config = dict(
    routed_scale=2.0,
    norm='layernorm',
    positions='rope',
    init='trunc',
)
Below are experts of layer 9 (counted from 0) of a mixture-of-experts language model. Rows are named router (the router's row for the expert) and show model dimensions 0-127. Each number is 128 + 32 x the weight over its row's rms, rounded and kept within 0 to 255. Numbers have three digits each.
After each expert's rows: "mostly gets" lists some tokens that are sent to it at least half of the time. This comes from a sample of Wikipedia text that the model never trained on.

# expert 82
router:095112091109135157171115135066125170174172167117155080130144125132078125091180131073128139108139097192129165088094093173126146163130185154126084122154114188157156128118118127156102098088172154073106133096095146176121191170176143139164129146131082104113103145105127094073163167120132077138107113112083181112116159160110143113192081079124141117078134122177107102199085092131135137127080
mostly gets: " political", " social", "igital", "ical", " national", "ological"

# expert 83
router:149165093145159151116134136083095161168109158164139145082111145100078154073197176121075131068134080157119118103115126154099196123174088146148172168137107151111126180119124177168185097118176113139090149131122085179124135110128109156166110078138174104112122114108105149133149149117108061103112150068154061111146107131092198119186124126150128168072144121158120088192130094092137116107085
mostly gets: " Chinese", " German", " British", " French", " Russian", " English"

# expert 232
router:096078098144130147138076114113196140125118077136081111111150118118152093129129089089151081203191074190111119094162212146172116168092151145167151102168113092157141095105094116104098116144098111134117173125136114155160089126067127131076099137075105090127172140146107110142154164140137115126186132152132080149195184081109111118088095085192115142163122161131148138127150171121076152107145
mostly gets: " t", " equ", " leg", " gu", " Form", " municip"

# expert 201
router:118201098089124130093146173119105110064087119148094093112095162128140138111168112108114069072168165114194058115063131103105114154124164159125165112119107132146155183102180102158130163142194140176137127178117116088097180149150146140103139148142125085092096110119137106067104126118155122069133158193131097136094158149208137131125152100147174184074157129137091087117134101153164157118137
mostly gets: "mad", "ić", "š", "akh", "lav", "sk"

# expert 215
router:099187136122149103130145128156095080072084165094108135203143162169146114192133148147146105158072060109119105170119110139127102146108120100119102141172106089122137097119184096138113105162089098079143110166178146082142145168157121170129163104105124119138154183123112099067116094185111175139115099109166114100031117182119100133101044147123156135140135179136092128155190153159146136113131
mostly gets: "d", " offic", " must", "n", " should", "m"

# expert 4
router:163143182102130162091095148114180101135122084116137155159137148135045142082152135148112115096103143147117133097110119138173166095122128111117136092159143107075162105092123071148095181145071158136186070163141088187163107140127122093156119158087068143132108140152104181125104157104118164116129117152132174165110173127155171212057107099120143093166074121072183179124092135150105123109171
mostly gets: " maint", " rem", " ra", " arr", " capt", " enc"

# expert 212
router:163118085136125180109125125166113114124076163089098141148150134151118182107146142125109165119101128125115165096079074088121123116081123150101113123166146170193171162102104127158092136149092155051199162088110107116119116152090138143089109166094179203171219108099096087177131113091070150125144138137062078132139125134080113180139141119119123143168125169159131118165158092145114089139182
mostly gets: "Personal", " Rele", " Born", " Died", " classification", "eneral"

# expert 74
router:115128129087124179111170081169096122112146128130155084134131132174122165189096080159140069147140129157093169151149129127167080155075107174096147090112166152157174039149137114147131096166104086121140075143166158114099107153110120148090138133080134179103118130140107100142200098120136097175066125071140125164121061139092170147115127135155164146202152086098130086076174125078122149140125
mostly gets: "hib", "t", "tal"

# expert 136
router:093109120126132135102119134129100146095140065081119100158070142145152088139104180142149099128139120134166064104103109097134082091095167137107162118138152132117076150088200096173202170133082148071130101192198144166107156156127158173107162132112165084113141111138097103150180181140116138088161152169145103175119152155145159137056136127134104055094154070098091109098156123166115100128132
mostly gets: " Pak", " Kh", " Kim", " Bang", " Kar", " Mah"

# expert 3
router:151173087117158118153120115145093169105125173122106045173072145119165155200104096110111088028124071162066139179131099106160102145082130150135104112149094137115151133133174131117130137173118070177144197125107150105142092183168126164136182131082148166073151107096154160123164093087108099127128121144140155115108107143039122134111154144171131167124165127125124127135157104103111119118076
mostly gets: "ae", "\"", " Name", "antry", "che", "oard"

# expert 106
router:164211136157136174141149124125165142093154151165118121083107124113125150137169077109121080115100161099138123164054141118113066142082110086107132069169107124153167141076180144096076136184097098137184079135146101128072102105086167168053165099105122222101132120096145147117117167102100152145167085121099106111063125171126155156147116156142171149155152159095139133132131123106136169111127
mostly gets: "r", "yr", "str", "br", "tr", "rac"

# expert 7
router:106139127100158160162112123112053093083121105091171128185092127121105149107121141115086086158148155057122162149053094181143071145128140096146131116087086178100098143111181109116137170122117119161123117103137149208178066173153161155090162129116152115101098138145164069102136126070158100182085125132101077150153097142189103105151122123161102174150172115116130171162159123165128102103088
mostly gets: " lim", "hib", "imin", "onom", "ili", "ul"

# expert 115
router:168175111070146114112097144112084193105170155067124196138152134116169121130075127170159103193139134122103081141124157134159152099107130078123126139150148150102153117108082179164167169120129123177109100116109157126135163170090171123118085063118138128117132121140157117149101090100117165165089146076103149072203179159222098125063134104101106081181137114108152090134118157120142104117115
mostly gets: " ab", "20", "19", "#", " dem"

# expert 43
router:150106092173130134122100159134067147089135109122158073151110123132146165117041125077079173191131104116079161083128106139182085109154145094113143136146140093042142083159127099106142122070124128090116108146160087144130105156128132175169175207081120095084131105115097113152181151109143089150097154143143191168103166147107157117097151160160120168140138148116097163105167068183121149112117
mostly gets: " bu", "adu", "edic", "    ", "igital", "overn"

# expert 210
router:093123130164171103095132122153083148107127112135088180096134161177146110093122084145152119188082155142089110115149100173190105075165092186116109194143133130157149130095109153160097188112071125135174167213100097093123076101166132153155078173099128154164089089146064091162116123100135115108130143070105133122135121158102100109119082134063160075118118158163135154161160099137113086108138
mostly gets: "Wh", "Th", "Ch", "J", "An", "St"

# expert 27
router:164042157155126127131107129168121113045108062078063150126113144072133112089150150176127121158143181136146120156150158056156115086167150162106053150129103145105171137128095088111144163138115089149163176177133173109144122091117150132062148142117114102152119134071086127148091166112160094119098167139157167142137097138116125161103106180081162101116107174124149163188131088158099124155157
mostly gets: " There", " It", "There", " They", " This", "On"

# expert 219
router:160136177113126145117150165118124089139167155113078190106132135087120162097131168194098115118127117143166150106153123074138193094121087152190165149127160114094046171121198102093100164110127136157058146110073166130106119120074069124142212165169096183111077125137087166089090133137102091167094145123125128127118098122146125108132131138122141153110088086128159168143140116142089081151178
mostly gets: " moved", " worked", " went", " returned", " appeared", " came"

# expert 18
router:181178155169136072188077168133092163148164141094138181148090103086151122133113110140181101185149156101074079123137186174118124078122092068113168102137099171111136129153094148130169117153144096146099156101104113146155164130097165124093076072095111152134126152112120157140107092092135147084127133082104142041178141164159155114105161127118127081154134128149160074104127106187152068156113
mostly gets: "19", "20", "18", "#"

# expert 128
router:113132097152115184155108104118160075100147166137177108099152111127159117155112102139181071153139118174123170081102154175145134177116156106134139130138099119116179110125086175108130134122148101187117167103092108168178084148112118110143187111065142070107062103157173090103070136122169128128110100078161079146113133080160093202104147081153132158163133179106134066098141175111172102100104
mostly gets: " econom", " techn", " eff", " phys", " proble", " crit"

# expert 247
router:049132102131143126182112072166147190164115125118103114130148149177091132133165121131119102195153119082152108161119174138061187085132098134167140145104131100118120125117057121061129156120092088177190132105189102140098151145185086140132151133199109126116190096121148149182130071159138146146106084161131176137138164159097094077147150139145129159076136110133149125090085125113110140100171
mostly gets: " they", " members", " They", " players", " students", "ians"

# expert 52
router:147158101120169139159136128130094178139097182156111157154124154056142158057091082125104166092142126188095131175065098128131079165095134128098112079173062158138119155110152148121166095150135123093111155100080137144101113112181145150154146151186162132154114111079139105079137132115134124151120051151148154130219164148099082145197104153118121132140134121152165134174096106145087131064095
mostly gets: "mercial", "ious", "itive", "rial", "ful", "ultural"

# expert 59
router:129135145143141174080144127078217104106107070097135153065084156126126101147121113150194091118142093175116142146114107151152146147089139121100150147112169120188159136110127140140161113113179140125151192171150122110131083139118147140112131138126111086180162097156085126112078164097127099188174068132121113161147090089118132166103175138031127043169118083133091132164136108131112128116194
mostly gets: " Jon", " Jos", " Jim", " Mr", " Sir", " Stev"

# expert 197
router:128076140141080052121185182128141150114175152093050142171073111117146077097125112163100135107130145137124128142097126084103110132103131116105079176086171135115156143123083114132209119135079165147157212121051151177130140117140149149133120147111117077109199135096062116146161093102166169105103178175164116158125144154115158119149149152129093125171120194093110140155111106135123148114144
mostly gets: " However", "After", " During", "On", "In", "pite"

# expert 251
router:169134131159135096203194187110091126096136171141131141119075149101072110110127100176163163165072093086106131170153135149068131068176082120117099185130118106119110104117160168184145085158136094127122090125122179101092130070147134116117126160103176163103174105140135079165163159130139169148131135156082121160133153167128108090168060045162139116126093095162144101116144096102113133112108
mostly gets: " century", "–present", "09", "08", "07", "05"

# expert 87
router:076160155161112168130106121075131093195159139128179179155052118177084101157189098129107081149107067122086105099107114145124116144173090129153135103138135134078161143125129121090109077135121101161170131110197103071148124121132139128130165112155173163120162118114131130173161087160182096126106096125129156180188114079106090128116183116135116174077144162192105071175080122104124133120115
mostly gets: " member", " director", " father", " President", " politician", " brother"

# expert 170
router:148201103150114164225092073166174117066119109141145110114151148141123135134123136107149146161123136154098117107110118162106135074079170183105104117097098081108157183121087091093186155180085114111084146161180106107149145166161107135076089117107132120111160129106076156167121131088093111147123137111126188128115149149145150129101084159097106102180154190105172176110106071148170141074108
mostly gets: " he", " l", " He", " she", " we", "He"

# expert 142
router:061142081179159123092107161143112152098112147072149106114139117107114153121119140070148144134133129112102170101129126146097159138138070158206146204117118099123120150062126139139189147139128117093111140134152108135130144162154129156126120185113209102110144110155098163136147137130160120132130115145152062151158045149111125087165080175181147158045187095115110100059147080145094179142120
mostly gets: " Australia", " India", " China", " Italy", " Japan", " France"

# expert 49
router:131156089173148127117119121142137114196141148102154097102153101144163110158109158113099159140167106162080117058123109104131116105070125135131140145092075115168085142104139130136145116144072079083098154127112108100133146186104032129187151095155188155083176106151147106136141083173131110152101152092150090059140199172086138205162102140168115105136147089146157076104164174151143122134141
mostly gets: " right", " way", " river", " country", " city", " front"

# expert 39
router:154171173151166104161137175108103134085108168123107129156058145067086178116131155168119147188098122095087132128112215133050127113151108082107106187160167107110057115149141181134144107148085097110132090123115189104116147139160111114145107109123161124091147090088129117140143207184112140099121172096057152138173122119161179108170076133165134158137110097157096130115137110101137121111117
mostly gets: " century", "07", "08", "92", "06", "03"

# expert 161
router:079104162096022074141148134131171080124137115148070137134129064168148126126083170137126145084133196155136172113154158169114213175140127117109140168097119126118112155151145116101122106127213104138155103116073145170116105079069133117115135114143143180123112156181094160127169097146111158092090144154072083123140185061130087116124120115150112094169118131113076140166143146142111127136141
mostly gets: " across", " in", " throughout", " within", " on", " outside"

# expert 34
router:173138145133129087102140149138118112086116168140087110180117169152110078133153101084197128062135124137076116163116116105111132129105075142136149155156162094155099131056122189159095098162100100060190159187104130153143143157056155153158128169122177162096129095160135076157177104146125134126136171131097083146198138163072095144138096112167128156129137124144098088066147089173112109116160
mostly gets: "|---|---|---|---|\n", "|---|---|\n", "|---|---|---|\n", "|---|---|---|---|---|---|\n", " Netherlands", " Italy"

# expert 241
router:132169097146150135114097091097138170106091119116164153140170161167168102147121122121161123154130125145117099108089159189144114139175117039106056094157153105049157100082152127099148172117080180122139095158178086144129097096119121126180135160083099166115090119138104099140081162145099156141106141095096163070137175095117124205120086131157135168072152127136169153160147159164188140088101
mostly gets: " m", " r", " min", " dr", " br", " j"

# expert 164
router:134147120174111173109126099087123073143103164095166138135110069095153118104099156154139121174098114140138176175146126129186121083148108143133101134161138130081128090106087128154102077191115129106218088132137102144160102111112114124091134156071121099181051128154163107157135134167144091127100200148115165138165115098139162130055139053148084144155099110100162148083162148096194115172110
mostly gets: " cont", " ent", " ext", " att", " ret", " dep"

# expert 68
router:050137136113090098194160062141165133078120145118091128101134105127110108117136135174117127214156109097100102147146110132162095172154098116114092074164150083075070125134079143119138145140141090096147120115088104077172130104096138124104169127196140103087171109141122143141126121164121180065140161178135199104140149145149143095157190117133101154140133132150156143114103079097143191112207
mostly gets: " not", "ially", "ently", " only", "ically", "ually"

# expert 242
router:155114109122123156147098094085168088154084092152179085136164150130158141125117091094125122122150133108126080142123152138146175157074169113111062094158064092123150102121090180132167215123125177187132132173169063104179082122118159134137077147154096086109145152117100130134070164110098134153144118080132114092151191075100168157103086122062123137143133172117159149128189115145167093139111
mostly gets: " p", " b", " j", " bre", " pe", " sm"

# expert 44
router:075112118173120160152099096149195128162140111090099118134153123142092156202108178140147088163174112133097156146118152146114131107146103113166122119126098097104117142124108155083093154129149109172135106094158168042122174188116039097165102123116131193103127099106163110135115106126122138186121123153098102138157152078092075091191140135163142160058137102200090123120087188151162145149109
mostly gets: " Championships", " medal", " tournament", " Championship", " championship", " points"

# expert 13
router:178170119157138177202133164097089127146101165114161088093097182087126136126125152140122167170094085091098176117157124147095114070118089112093117149154142093164119110110191177147126091132137095163104072098186189098129140076199138159135081168089166153091161096136095089113140162124133142118112154168145154138108147148113128097150043064165140134155147106130134163071139098105099146151104
mostly gets: "09", "08", "07", "04", "06", "05"

# expert 239
router:168092134147150108143124151161123141102112118168145069103158114139083141158136077163123109107131109104111161137151102135157147180061140086138144113176112146105135135113129090091097109088140144131183070114170096107089134182175171133170116180091111148177096092092096123160122205173117121120110162111118168100153088214064102058106090112166118178157101144098185162071144128110103093142131
mostly gets: " Los", "os", " se", " Mos", "ros", "ras"

# expert 24
router:148105081139177074067149133131104115100079135133126123138172166157119149142063155134140104067152134171086172124114076115171054127109138131140165129159140129149155144108122054115114116142140102138094092112128174178140099157125142134150122143104160118091167088105067111108121121142115085109084158127155102122131183181058137146163156111168176155155097044176126074139158177133163206137141
mostly gets: " South", " North", " north", " West", " Air", " south"